{"d_model": 768, "experts_per_token": 2, "d_expert": 352, "d_shared_expert": 0, "steps": 9742}
Below are experts of layer 2 (counted from 0) of a mixture-of-experts language model. Rows are named router (the router's row for the expert), gate (a neuron's input weights, with its number), up (a neuron's input weights, with its number) and show model dimensions 576-623. Each number is 200 + 40 x the weight over its row's rms, rounded and kept within 0 to 999.
Before each expert's rows: "gets" lists some tokens that make up at least twice as much of what it gets as of all text. This comes from a sample of Wikipedia text that the model never trained on. Tokens count by the router's weight.

# expert 0
gets: "2", " |", "1", " ", "3", "4"
router,172,176,208,145,205,227,203,217,208,144,244,185,212,172,191,238,250,202,195,269,203,198,234,200,136,180,198,215,195,209,193,274,163,205,241,159,194,207,228,200,232,168,231,162,163,99,161,190
gate0,224,165,250,267,153,154,115,216,211,177,187,289,190,242,177,213,157,174,225,261,264,170,290,193,226,248,182,289,244,148,261,137,251,196,185,205,250,307,154,181,193,235,232,203,238,167,232,180
up0,207,199,224,227,169,169,227,235,257,152,232,157,130,252,179,183,268,125,191,201,237,219,202,239,196,216,198,187,255,215,241,217,242,106,234,173,198,216,179,197,152,242,231,199,179,184,115,247
gate1,161,194,216,159,172,217,265,205,218,292,253,170,195,179,236,262,209,145,191,213,170,234,247,204,206,198,194,180,208,189,98,149,155,178,209,228,153,181,230,92,179,214,213,198,272,126,97,155
up1,201,76,204,204,180,217,195,229,184,172,222,151,211,159,237,203,195,210,233,203,176,260,191,239,193,162,195,174,186,199,167,232,184,224,190,152,214,178,117,266,161,162,185,267,213,184,263,213
gate2,243,188,241,150,209,214,216,144,221,173,181,193,233,185,216,238,231,204,249,159,45,177,241,232,199,182,210,202,212,240,197,269,183,87,167,243,155,238,254,168,205,163,235,232,282,156,247,244
up2,193,231,257,171,213,197,150,183,173,167,174,129,193,164,295,231,209,132,145,250,215,224,166,185,139,188,176,237,202,223,282,213,177,254,186,154,230,214,164,186,243,260,199,204,136,205,230,243
gate3,144,192,223,197,254,178,258,208,277,228,167,201,146,242,199,156,225,230,173,200,226,239,199,298,220,214,159,258,201,142,172,222,173,193,201,171,224,230,213,191,231,206,209,194,218,219,185,120
up3,179,212,184,178,215,224,159,221,147,158,274,133,239,163,206,172,158,221,188,198,214,168,239,138,194,175,183,162,174,201,194,187,188,196,135,160,191,263,144,141,158,262,204,290,273,231,117,149
gate4,194,246,181,169,157,175,199,99,199,219,206,184,193,233,134,229,171,120,219,141,165,197,222,196,150,184,221,204,185,209,200,172,241,178,218,172,158,271,185,169,179,145,214,196,264,206,238,223
up4,214,302,242,211,170,150,195,158,239,194,185,201,218,182,152,146,202,251,225,212,198,144,170,126,172,148,254,225,138,189,209,245,149,196,228,155,200,127,197,215,234,192,259,223,279,235,235,148
gate5,157,175,185,214,192,162,219,263,149,173,168,206,171,144,235,209,240,166,241,128,176,157,186,173,237,210,199,156,208,228,127,238,189,228,198,152,216,182,212,240,206,205,157,189,177,254,195,201
up5,255,169,182,224,250,221,162,156,136,230,200,215,238,222,147,240,189,128,206,204,228,148,144,215,212,221,187,162,196,182,243,142,244,256,99,216,201,181,230,247,165,192,233,193,123,158,192,201
gate6,190,153,148,203,148,149,198,165,232,226,233,136,222,132,261,270,155,135,154,158,151,256,244,185,224,220,261,157,113,184,207,168,278,232,180,250,184,188,196,252,173,262,204,209,192,217,246,118
up6,113,186,203,223,185,140,118,190,244,192,196,242,287,146,241,196,243,161,183,186,209,150,204,220,149,187,183,196,171,178,220,220,276,169,198,242,162,159,243,224,208,178,208,225,219,203,154,250
gate7,170,232,233,155,173,285,265,134,210,164,171,201,186,222,242,196,73,140,238,231,130,130,186,175,249,186,277,187,153,241,186,148,185,203,176,183,171,220,229,222,222,132,148,160,173,209,196,178
up7,298,141,185,234,160,196,163,197,124,242,209,224,157,213,261,258,203,209,167,180,201,198,138,194,220,200,275,174,132,119,168,192,138,185,171,244,127,156,185,167,183,197,209,254,265,305,195,287
gate8,204,200,145,200,224,219,264,230,195,199,214,193,184,281,177,210,106,237,223,208,168,199,187,285,286,212,135,187,183,191,194,261,172,186,234,160,257,152,161,201,237,260,245,255,188,164,185,270
up8,216,248,211,195,208,171,210,192,180,184,164,213,186,141,176,150,148,168,134,169,157,175,166,182,177,156,81,285,97,236,141,220,280,215,208,219,207,175,194,307,174,170,120,192,183,158,249,250
gate9,239,239,194,216,158,258,208,243,213,241,218,245,216,182,206,187,209,225,205,236,250,160,218,171,91,169,191,195,172,229,164,129,206,142,241,211,156,234,131,205,284,251,208,218,239,180,156,102
up9,253,131,203,206,136,205,180,207,131,222,260,287,167,186,176,265,195,198,225,246,203,194,159,235,166,171,149,204,176,259,275,212,131,196,194,170,175,210,160,105,235,176,200,206,245,199,209,197
gate10,96,136,112,268,251,232,214,169,189,221,197,217,204,215,122,210,279,195,248,167,172,179,242,230,174,189,247,264,197,243,215,201,87,184,161,131,187,208,227,244,243,185,187,217,207,227,244,249
up10,213,158,162,217,265,158,159,204,179,160,227,287,211,181,246,236,255,240,235,224,132,181,245,171,279,119,190,192,237,207,194,218,226,152,209,162,254,230,227,197,268,289,258,179,174,232,204,197
gate11,254,164,150,281,208,114,182,275,207,218,245,171,234,166,185,235,200,214,248,166,213,220,167,225,168,250,193,161,225,178,211,175,144,198,214,172,198,208,197,147,250,240,249,186,239,197,226,223
up11,271,244,203,154,191,206,233,195,167,252,233,177,164,225,288,232,169,236,254,129,191,196,143,276,253,199,253,198,200,134,168,155,245,212,146,180,207,223,209,191,195,225,268,183,218,318,195,247
gate12,198,240,264,236,227,168,255,166,167,206,151,206,173,162,290,92,220,189,311,246,148,205,137,248,236,223,177,227,117,151,282,186,183,177,215,221,196,247,156,219,144,216,181,150,142,183,189,193
up12,173,39,203,223,307,202,194,173,245,172,245,219,132,269,208,164,176,220,204,184,279,200,150,203,240,246,113,152,118,206,158,194,253,199,213,249,166,164,189,165,249,190,202,190,215,303,121,254
gate13,246,281,271,186,133,230,206,174,240,154,238,250,259,161,206,183,225,145,116,173,190,224,146,170,212,221,194,168,212,234,177,201,147,212,176,203,221,139,148,169,276,236,179,225,253,149,250,260
up13,196,187,258,178,157,205,183,207,179,212,210,133,234,227,198,199,154,171,124,123,258,172,194,228,189,181,129,205,205,218,189,264,160,181,166,158,183,178,213,137,247,214,200,116,218,176,183,127
gate14,219,184,161,198,213,235,247,170,180,276,242,218,164,222,175,211,161,190,158,233,174,194,141,199,190,157,208,183,223,200,204,228,168,186,184,189,185,198,173,184,230,204,101,193,163,144,245,181
up14,215,160,231,243,194,188,216,182,237,274,194,170,196,268,242,194,200,193,235,155,181,244,133,211,195,175,168,194,229,220,148,164,202,132,231,122,161,157,225,243,215,202,200,157,195,184,156,195
gate15,166,177,266,267,215,181,222,247,183,199,140,219,185,235,256,174,215,168,146,240,143,214,186,191,191,184,212,211,202,177,165,167,186,263,169,164,199,243,185,246,197,286,227,224,199,193,248,120
up15,164,215,194,219,192,209,295,212,130,181,201,210,148,144,219,243,158,233,167,184,169,211,163,249,288,207,299,185,169,256,130,213,149,216,201,184,269,296,171,214,149,226,244,154,312,179,187,186
gate16,315,301,181,181,168,239,120,209,153,147,249,207,199,232,222,121,258,165,200,225,221,184,212,197,244,244,178,211,239,247,258,206,208,154,259,173,206,157,155,156,252,168,218,255,170,162,233,176
up16,198,290,175,230,225,281,199,171,268,297,162,172,184,251,226,193,215,271,268,224,210,182,213,219,215,232,228,227,225,211,212,210,183,184,231,265,196,221,190,191,240,188,190,289,125,227,189,184
gate17,191,131,142,210,247,215,126,242,199,181,167,234,222,295,157,177,160,221,153,249,198,175,137,205,207,184,186,232,257,212,214,156,241,206,114,230,175,245,204,300,163,167,208,276,174,205,204,145
up17,236,108,186,283,184,263,122,250,190,207,193,172,244,265,170,231,171,170,240,208,232,224,163,238,196,167,164,176,192,218,218,206,176,128,249,248,126,127,150,215,199,276,218,206,269,219,190,156
gate18,209,226,227,175,200,188,178,229,174,186,267,196,223,168,155,222,172,202,143,168,188,178,182,25,216,180,273,167,189,45,144,231,116,195,170,255,235,174,249,203,195,228,136,205,149,200,137,180
up18,262,190,221,176,217,228,155,181,159,204,179,326,186,256,203,182,253,192,212,247,177,142,245,236,226,262,294,200,278,159,210,179,239,157,278,115,166,220,257,208,176,269,214,286,195,192,220,179
gate19,226,248,148,238,198,238,179,195,209,186,179,119,212,217,202,150,242,176,121,160,181,252,282,209,170,182,194,210,189,123,153,237,169,226,193,203,315,139,227,138,141,196,220,154,168,164,257,135
up19,171,258,242,215,174,208,229,226,192,176,213,192,152,212,191,190,165,162,243,151,215,240,227,189,185,214,177,189,152,173,161,190,135,166,241,278,206,256,223,238,199,120,199,165,213,185,183,135
gate20,205,233,222,154,233,137,208,214,188,210,194,161,203,191,263,162,237,161,197,201,153,178,191,184,280,214,119,231,249,258,220,186,211,224,140,194,239,171,199,177,277,200,191,199,153,170,234,217
up20,169,113,259,118,180,182,204,263,252,192,156,197,186,222,216,148,190,252,198,231,129,229,133,166,218,231,119,250,183,155,184,163,220,172,180,154,253,172,154,212,177,199,160,227,119,165,210,232
gate21,219,174,191,198,166,251,200,161,237,178,223,147,167,176,273,231,162,218,199,195,139,146,253,157,241,224,246,193,154,153,179,170,193,196,158,217,242,192,269,153,269,172,185,107,205,202,231,176
up21,175,209,177,199,178,224,263,211,148,158,129,224,96,158,159,198,146,228,208,192,170,204,208,138,180,222,184,197,154,210,172,220,250,258,263,193,154,181,200,255,129,176,169,180,242,237,168,156
gate22,203,234,246,158,181,319,216,248,219,183,181,209,275,201,180,280,131,197,134,158,153,261,243,235,186,281,208,193,274,238,195,139,200,199,181,238,211,193,180,155,191,259,208,118,209,205,244,271
up22,202,224,206,243,188,174,229,215,228,199,213,111,243,148,143,194,226,255,163,191,230,195,164,208,263,205,192,186,217,314,158,228,166,226,275,218,229,274,209,202,103,147,180,230,209,195,175,208

# expert 5
gets: ",", " in", " and", "3", " the", "–"
router,189,166,198,178,188,249,209,226,218,174,247,222,197,220,215,249,243,203,117,246,234,190,246,173,199,241,189,205,192,191,209,181,143,263,259,208,180,218,284,247,264,167,260,141,132,123,122,233
gate0,222,233,175,193,186,207,172,218,285,170,247,203,204,184,159,188,256,216,177,235,167,166,197,176,171,141,186,218,193,206,160,169,197,212,234,221,197,281,164,167,201,161,137,162,140,187,189,208
up0,207,237,227,214,221,230,203,240,197,183,195,177,213,213,191,196,170,217,198,208,247,209,192,178,162,175,219,248,166,210,176,197,249,177,230,176,202,219,226,217,280,219,287,199,193,241,221,216
gate1,204,238,208,241,223,258,251,233,138,273,259,218,155,256,238,169,253,205,269,170,178,225,193,233,157,212,222,130,173,168,121,218,216,253,230,232,206,118,227,265,228,134,173,147,203,193,174,121
up1,212,277,173,221,253,231,148,163,165,226,197,158,182,131,208,237,177,204,209,169,199,249,173,217,182,177,155,188,249,248,168,248,179,138,177,258,245,157,243,241,265,226,137,181,154,270,197,179
gate2,142,150,205,250,182,262,177,259,113,208,214,199,181,166,224,145,168,242,224,218,170,104,215,126,150,253,178,231,200,189,204,230,222,161,138,132,237,199,113,214,232,100,214,205,183,188,233,117
up2,204,233,248,207,195,196,101,206,206,232,213,272,206,145,217,250,232,238,185,171,191,201,217,136,216,214,167,131,168,207,238,217,221,261,256,185,232,187,211,127,175,109,211,174,183,197,200,179
gate3,144,204,232,184,222,186,194,153,199,245,249,146,230,187,272,231,231,251,152,171,244,168,209,160,187,166,232,140,221,237,184,217,216,251,230,161,170,169,304,226,198,195,263,258,217,204,149,224
up3,197,213,99,123,131,180,195,254,217,260,242,183,154,164,229,186,212,162,225,182,170,246,204,187,170,222,222,265,259,212,217,244,313,273,150,112,102,149,208,160,169,176,300,243,219,274,219,162
gate4,129,285,237,237,182,202,251,122,257,257,167,175,178,178,131,126,262,220,233,286,181,181,217,187,196,178,228,160,204,216,227,234,227,308,190,168,207,276,130,235,201,111,185,240,224,242,225,205
up4,150,171,275,194,154,296,210,259,195,219,279,284,255,237,182,193,194,294,187,250,186,125,175,184,180,206,143,230,211,176,147,164,198,227,246,163,257,195,191,210,167,158,250,156,119,238,192,247
gate5,158,152,201,175,271,136,195,138,233,170,156,199,185,194,189,159,242,213,219,223,222,148,254,206,161,209,188,144,248,190,171,154,227,172,201,173,167,257,226,168,216,229,220,235,198,333,207,210
up5,188,166,241,277,229,216,176,219,159,188,229,127,174,207,230,215,230,152,231,121,188,221,289,164,260,247,197,227,161,186,154,227,238,248,215,285,176,182,309,237,222,116,221,205,172,210,205,243
gate6,139,173,201,204,236,142,276,215,172,225,183,225,173,277,176,213,245,181,198,200,216,199,294,192,202,126,181,192,275,143,160,214,153,300,199,218,137,236,170,184,170,217,190,173,218,198,257,177
up6,217,112,199,242,138,233,198,261,175,236,230,294,167,204,200,145,158,274,224,261,174,228,168,226,199,195,211,240,166,134,254,207,234,206,187,214,186,277,203,196,179,222,183,170,280,197,248,232
gate7,211,219,226,191,187,235,175,255,143,160,181,143,162,173,276,162,167,185,225,195,156,174,271,228,214,237,199,210,277,184,259,177,136,273,173,210,183,143,206,203,274,224,222,169,191,143,191,188
up7,219,221,162,192,188,168,198,180,120,209,271,257,193,224,180,197,237,254,152,207,165,238,181,232,203,195,293,211,202,161,307,214,186,225,197,182,140,181,232,222,244,194,217,199,237,173,141,220
gate8,218,189,173,175,219,202,282,170,175,184,143,95,173,260,232,174,220,122,223,103,173,236,213,221,154,190,233,270,175,217,186,259,188,176,183,193,260,232,231,181,158,112,171,219,165,202,298,184
up8,212,195,148,223,248,237,177,133,85,249,160,172,204,200,194,232,213,222,196,202,256,205,145,230,177,195,124,224,156,143,221,239,192,230,139,190,165,212,171,165,237,163,220,165,225,197,244,241
gate9,215,241,264,160,236,141,133,171,148,223,247,191,153,260,218,158,179,178,156,165,154,192,194,195,189,163,132,236,199,211,184,192,219,114,125,147,167,208,142,260,177,227,179,174,229,141,130,173
up9,212,243,161,175,295,231,180,218,291,215,116,149,179,240,300,157,184,273,191,208,108,189,208,197,237,236,195,206,204,166,173,217,164,234,260,220,269,110,221,222,173,273,131,214,174,184,238,225
gate10,210,199,184,178,252,147,205,224,239,184,120,228,153,239,136,227,167,204,181,230,178,184,225,143,251,149,192,227,158,238,200,174,208,221,234,139,223,167,275,236,252,273,237,231,222,216,250,147
up10,243,225,218,216,165,197,213,225,182,201,231,240,224,111,194,191,119,252,178,188,172,214,258,180,198,214,206,201,227,159,182,270,229,177,232,288,259,314,284,169,291,221,193,156,191,127,256,252
gate11,271,212,229,179,166,226,304,228,210,251,204,199,203,217,128,204,249,220,186,298,300,82,178,207,224,239,202,200,108,192,170,93,231,222,247,179,278,167,199,236,231,194,209,195,170,230,169,190
up11,194,228,210,243,186,138,254,172,250,218,181,243,175,235,278,230,163,245,183,256,235,168,155,202,208,247,165,186,179,156,178,248,157,196,245,184,206,170,220,127,185,204,225,149,257,201,248,255
gate12,294,241,216,132,162,152,180,141,240,212,227,227,141,253,206,228,152,181,165,175,165,210,210,149,162,191,177,142,231,199,210,174,180,194,191,191,257,190,207,141,240,215,142,120,225,218,227,189
up12,228,202,169,132,188,221,162,150,140,257,200,193,225,170,173,203,223,160,228,146,277,240,254,172,262,146,196,237,178,175,236,160,202,153,185,128,252,175,131,206,253,192,267,167,178,184,202,229
gate13,196,183,222,213,167,202,175,191,203,171,167,204,249,186,200,199,202,179,144,206,155,192,253,284,245,147,149,185,180,93,136,182,235,218,193,186,181,248,200,181,250,240,203,247,192,231,206,217
up13,180,174,181,214,229,178,261,173,139,163,209,178,179,263,238,181,176,201,188,154,179,251,125,159,241,164,163,217,191,146,220,137,220,131,180,220,200,225,191,201,85,132,246,262,190,189,279,264
gate14,153,200,128,221,199,161,216,180,212,219,203,180,222,179,202,195,160,228,187,187,195,211,162,235,147,190,215,160,232,158,181,123,200,147,273,135,206,252,194,170,276,174,228,186,162,166,182,199
up14,174,228,158,180,194,210,284,198,123,223,185,283,212,226,213,221,218,188,196,195,227,212,204,192,225,244,286,199,200,236,283,163,273,180,238,204,182,176,147,207,226,141,275,227,141,229,208,201
gate15,184,207,180,199,118,170,184,131,238,167,192,199,166,241,191,214,196,143,220,214,157,219,242,167,217,274,175,184,239,231,239,210,219,174,181,196,185,203,132,259,205,191,152,205,233,253,199,256
up15,207,200,120,215,153,255,198,218,129,199,159,213,252,208,166,185,156,193,169,201,232,176,223,214,209,124,164,199,173,102,197,196,226,175,209,161,201,189,211,170,253,181,162,159,273,152,201,187
gate16,195,250,237,221,201,175,119,202,229,215,211,186,272,170,155,286,161,205,254,141,226,161,254,185,244,175,191,226,220,148,165,259,154,173,177,241,192,202,198,177,182,250,135,289,192,221,165,231
up16,140,303,101,178,150,238,168,158,206,267,189,147,202,176,211,210,204,190,192,237,214,171,200,215,196,194,191,215,204,233,256,106,194,203,181,258,218,197,96,189,213,155,266,181,173,133,195,180
gate17,231,242,211,237,179,198,200,246,206,90,246,151,261,199,194,168,218,179,190,154,208,177,195,197,161,225,261,157,247,181,186,217,158,187,176,186,176,236,153,235,188,195,192,182,155,178,255,163
up17,222,225,163,210,155,264,255,125,160,197,176,155,233,180,178,158,309,161,183,206,228,200,198,208,247,226,220,213,133,226,190,198,167,206,187,245,178,299,219,197,197,98,190,209,220,164,126,180
gate18,180,238,167,252,184,241,202,221,227,202,186,227,222,202,180,191,134,278,155,207,223,148,184,211,292,115,263,195,195,168,284,211,148,262,175,181,210,174,233,181,137,213,182,143,224,265,144,245
up18,205,245,223,185,181,218,227,212,188,222,207,224,231,260,177,239,173,134,187,211,107,251,185,178,217,256,141,141,185,204,189,219,163,188,206,272,167,197,234,189,200,242,209,217,133,188,166,236
gate19,257,226,139,197,204,237,204,218,139,205,199,198,217,199,163,203,225,217,118,214,137,193,195,231,147,178,257,159,173,163,185,194,169,274,232,198,283,183,224,241,171,249,288,161,232,219,170,145
up19,213,191,206,177,194,202,109,152,139,189,156,218,217,202,218,212,232,216,194,208,210,169,184,150,219,238,293,160,187,151,161,180,293,270,178,247,162,193,199,81,203,246,160,205,229,145,205,193
gate20,235,180,176,219,192,158,115,131,193,177,191,253,259,298,170,177,134,262,214,249,129,230,208,217,258,232,232,286,196,166,205,188,230,210,198,273,234,203,148,181,189,225,214,305,199,227,234,193
up20,161,150,145,157,233,250,229,197,283,218,248,201,165,277,121,279,109,157,205,199,266,223,137,179,66,222,131,169,208,161,193,144,218,247,185,216,210,250,227,156,267,191,236,205,148,145,257,165
gate21,217,151,240,222,186,122,252,195,224,177,252,182,263,102,198,235,215,189,202,244,181,183,138,198,120,176,174,140,167,184,167,213,115,154,263,191,195,210,165,184,229,226,182,224,165,252,232,190
up21,228,267,214,167,188,184,184,216,110,241,140,149,323,235,195,186,257,196,208,145,249,193,188,118,181,236,193,157,181,220,128,220,232,161,192,237,205,159,259,282,217,204,145,159,229,202,165,182
gate22,189,211,144,188,203,209,208,167,191,229,210,218,207,200,207,147,249,259,170,198,204,124,202,237,210,130,190,158,199,165,199,214,171,135,114,246,264,172,148,213,160,168,226,138,133,154,205,180
up22,203,185,263,171,267,194,249,246,214,249,184,257,136,161,217,140,146,182,209,124,205,178,220,139,183,127,207,259,203,239,207,194,196,211,261,209,185,168,185,213,148,135,269,143,160,227,241,198

# expert 6
gets: " in", " (", ";", " and", "'s", " The"
router,154,166,225,178,223,211,203,234,211,159,287,201,197,181,194,253,204,194,129,281,202,188,213,214,239,199,198,226,176,225,179,265,175,255,250,203,161,209,244,222,233,205,234,130,128,108,140,197
gate0,194,190,212,156,265,187,214,299,134,245,142,178,253,207,213,218,222,150,195,207,273,188,279,157,207,208,299,211,194,133,231,221,236,150,180,176,199,206,195,223,183,198,231,214,176,228,212,209
up0,245,252,194,110,205,235,143,179,194,164,180,177,277,205,203,147,173,140,183,215,241,209,217,191,252,87,66,196,154,214,218,181,193,235,206,164,227,230,284,236,188,281,208,165,169,191,147,240
gate1,155,170,200,197,189,199,233,239,272,187,202,268,115,188,161,206,207,173,232,199,219,209,243,186,302,176,222,231,276,283,241,155,232,186,212,257,166,194,234,232,315,240,190,166,256,210,219,204
up1,219,180,172,163,201,243,261,177,226,146,165,191,131,133,162,174,179,155,199,215,176,264,205,183,221,238,162,256,252,191,183,194,264,250,217,93,169,227,230,192,233,219,168,173,225,254,258,238
gate2,231,226,246,261,256,171,187,251,182,258,217,173,204,232,206,258,176,251,212,122,212,227,203,211,183,205,213,225,131,219,204,140,191,213,190,223,184,207,258,190,221,199,195,209,167,204,215,180
up2,187,230,184,198,221,198,170,216,229,255,202,233,270,268,138,101,187,231,193,142,251,176,123,227,274,268,226,238,281,206,159,195,261,185,261,202,224,201,141,245,175,181,188,252,201,247,213,223
gate3,148,215,115,182,277,198,214,189,164,138,240,162,189,237,140,274,205,181,174,151,167,199,226,172,137,178,257,233,205,172,168,247,253,187,232,148,196,209,146,183,224,193,224,286,197,249,280,171
up3,215,185,162,115,188,137,177,198,150,208,173,164,211,267,217,188,213,201,227,211,126,119,207,219,183,206,180,234,174,162,147,263,224,172,165,269,138,185,115,207,182,260,197,242,256,195,258,191
gate4,204,207,146,253,235,195,236,116,244,255,165,252,198,190,227,201,185,186,273,155,205,246,243,188,281,210,193,114,241,274,190,189,158,187,171,234,266,245,240,198,274,191,229,290,193,227,193,246
up4,180,320,189,231,265,177,275,249,123,166,220,252,253,218,180,205,257,234,265,173,87,152,241,185,228,133,233,245,238,228,247,188,99,225,163,155,178,236,195,131,203,191,191,174,200,294,129,322
gate5,184,199,332,231,205,277,161,199,227,183,204,182,228,157,123,225,182,144,217,170,160,221,217,211,186,145,215,220,232,166,220,188,192,211,208,195,118,155,153,202,203,219,250,164,216,152,183,216
up5,172,171,210,121,234,246,244,156,171,125,216,174,183,223,205,98,195,193,202,204,142,124,124,180,173,250,255,366,197,237,210,186,164,213,148,171,192,230,173,196,152,243,148,159,195,249,147,205
gate6,189,149,184,191,200,183,113,173,209,208,192,268,213,178,205,177,146,238,208,244,240,154,216,182,141,212,231,180,210,277,268,196,213,226,214,232,196,192,182,212,270,220,193,164,147,176,183,157
up6,128,208,161,181,140,177,228,193,193,130,122,274,135,218,204,235,174,167,129,189,218,190,131,177,148,145,149,230,204,147,195,265,253,205,251,260,211,157,234,155,186,243,168,229,162,229,226,212
gate7,176,239,202,242,199,217,166,210,199,241,212,233,199,121,173,216,238,114,115,208,144,259,165,187,179,205,173,262,207,173,221,190,131,229,196,198,160,225,191,206,250,237,269,168,152,183,100,209
up7,247,170,220,193,159,208,233,223,167,186,215,151,199,155,200,136,217,238,183,170,217,148,181,130,190,184,166,197,291,227,161,262,258,173,252,232,200,229,180,233,196,108,183,235,235,126,238,273
gate8,235,170,207,212,212,182,184,149,160,219,177,199,182,222,185,210,301,239,279,210,224,153,178,166,181,235,180,171,204,263,209,238,267,165,110,166,235,250,87,231,246,205,171,173,252,215,211,161
up8,257,199,195,262,244,203,284,198,246,183,188,197,236,183,143,170,213,159,159,159,241,132,81,264,140,197,240,255,237,252,144,257,145,239,181,218,200,229,165,211,179,245,246,234,119,211,234,192
gate9,152,215,183,235,200,182,156,152,195,148,224,157,149,169,174,255,230,250,204,161,236,214,257,260,185,247,229,220,159,186,211,131,226,226,233,210,146,145,218,156,213,225,231,234,196,152,217,237
up9,203,258,196,132,154,246,207,189,226,199,277,184,208,189,239,235,159,70,210,176,228,133,213,227,169,175,255,257,205,189,132,165,245,231,151,245,171,192,205,193,231,121,168,207,206,189,176,231
gate10,162,200,229,181,173,188,160,169,156,201,231,201,137,228,222,194,311,234,217,238,214,167,151,231,253,223,254,195,149,251,150,227,202,160,185,229,223,176,196,226,178,221,144,251,209,204,178,157
up10,238,229,141,180,125,226,192,203,195,266,129,193,141,214,211,255,225,146,194,232,189,124,179,221,196,161,152,204,162,230,175,220,220,284,113,235,234,151,254,264,166,246,201,184,221,180,229,208
gate11,172,212,213,147,134,224,179,143,239,293,175,212,246,169,229,239,187,160,196,224,230,206,237,192,183,192,147,208,170,185,182,206,200,167,205,215,175,243,179,184,196,185,139,164,170,267,178,133
up11,156,226,210,149,215,108,195,222,195,121,176,241,248,175,273,244,194,216,218,165,242,126,275,161,186,246,169,259,112,187,224,192,227,206,208,171,172,173,192,218,224,239,224,293,253,216,199,228
gate12,267,261,196,217,163,238,203,213,210,278,187,188,214,106,162,284,234,148,245,203,183,219,213,177,249,267,228,142,282,160,261,242,236,180,188,255,192,168,254,129,247,158,208,178,212,154,249,199
up12,243,190,220,163,224,150,208,204,232,270,215,165,265,201,148,245,194,170,223,209,163,202,176,162,195,168,201,180,250,231,231,215,208,213,195,147,196,264,216,206,186,180,255,189,230,225,177,254
gate13,176,184,179,126,193,199,234,191,236,230,205,261,180,205,228,203,159,176,151,187,279,257,250,248,155,206,168,194,195,211,175,184,181,235,240,186,207,202,206,262,197,145,219,210,206,134,135,240
up13,201,232,175,233,116,204,237,279,180,252,271,165,213,150,161,188,219,212,181,181,134,203,204,250,169,247,154,216,268,161,182,196,171,177,191,240,170,189,176,181,187,178,216,175,186,217,154,264
gate14,174,193,228,168,221,253,162,170,230,161,245,272,219,183,240,201,209,213,220,209,176,206,175,255,229,163,238,290,180,223,224,265,259,272,215,215,237,242,179,209,222,141,178,229,224,148,128,263
up14,241,242,222,197,154,263,209,227,150,231,217,147,218,137,144,203,229,182,239,162,192,271,180,162,218,222,163,285,178,147,165,241,201,124,211,147,177,281,189,171,149,171,178,233,194,253,134,228
gate15,225,233,226,176,172,192,258,190,170,191,227,144,218,241,201,166,145,198,200,225,196,213,161,205,222,180,168,187,269,267,203,167,253,206,201,168,224,231,170,129,227,226,269,146,279,249,245,178
up15,223,205,261,144,238,173,167,241,164,174,190,174,168,234,252,229,159,202,223,195,196,172,244,160,215,146,209,273,201,244,222,86,229,149,186,139,235,123,168,125,195,273,175,201,192,205,227,228
gate16,201,248,228,208,233,190,158,240,194,191,252,201,162,218,207,154,245,181,150,175,265,173,158,198,205,214,201,229,216,167,241,141,206,276,256,133,180,149,184,193,150,175,233,203,231,337,192,190
up16,219,244,221,167,135,216,207,101,207,253,135,180,109,181,222,272,196,213,190,171,204,206,227,201,216,169,213,205,196,229,211,177,125,130,81,269,166,198,201,163,146,231,157,171,204,167,211,125
gate17,153,216,147,228,150,231,208,197,221,183,185,245,131,231,193,129,170,219,125,237,169,250,226,171,177,161,189,180,277,154,250,252,84,203,184,190,200,197,180,240,158,139,238,248,162,161,172,155
up17,215,272,172,173,137,136,114,233,215,217,209,191,229,246,207,184,132,168,153,238,273,174,160,108,184,167,150,233,197,240,290,226,246,241,154,238,232,129,212,200,180,124,198,226,227,207,212,195
gate18,124,197,212,203,115,197,220,153,201,263,179,206,263,213,223,182,214,231,179,206,177,232,191,225,237,248,190,181,186,164,201,305,224,148,232,201,221,232,181,183,194,149,195,236,163,175,231,214
up18,202,211,160,232,265,219,201,179,126,144,146,184,128,131,189,218,247,156,210,227,224,148,245,219,201,206,201,198,203,171,122,163,149,182,219,256,269,148,234,227,205,242,173,163,230,117,223,141
gate19,201,177,210,201,130,178,170,206,191,186,131,172,190,250,199,221,272,183,224,144,157,180,139,192,147,226,264,274,193,175,186,200,209,188,153,188,242,177,179,283,201,184,262,214,152,232,239,193
up19,240,236,196,251,192,198,219,245,156,206,62,223,92,225,190,116,219,207,173,209,246,280,194,223,199,191,224,183,132,178,213,193,220,179,278,163,222,157,279,263,159,237,118,185,207,135,124,186
gate20,192,175,153,198,315,168,202,277,131,183,158,248,201,190,252,186,174,124,231,228,224,170,132,183,233,212,226,212,232,137,258,258,290,259,224,184,193,223,190,191,193,222,274,208,191,140,151,220
up20,256,172,259,219,230,190,278,140,146,173,253,93,166,224,134,174,278,239,199,211,152,226,212,193,214,266,204,203,220,190,194,198,242,183,225,139,186,240,179,213,148,217,182,244,218,195,245,197
gate21,113,230,169,214,235,164,132,247,270,142,230,198,218,198,257,172,204,219,200,222,252,149,232,209,243,152,213,198,183,221,172,288,184,189,124,226,226,231,239,195,178,202,253,222,188,167,204,253
up21,161,237,223,162,251,199,184,172,208,162,292,127,237,210,156,171,178,112,260,315,152,221,199,205,182,270,237,251,168,223,209,140,121,186,171,264,174,176,242,242,202,177,235,190,187,187,212,165
gate22,174,184,187,184,168,212,163,155,234,189,237,149,135,161,150,196,200,113,272,251,226,253,223,288,115,269,209,227,188,211,159,143,125,234,214,187,227,223,183,162,185,171,241,145,180,164,181,238
up22,267,184,169,197,88,191,218,227,195,189,180,221,165,241,194,189,211,209,172,151,205,171,210,171,153,222,240,267,228,311,208,232,186,159,207,206,126,190,195,159,219,294,206,303,184,182,172,154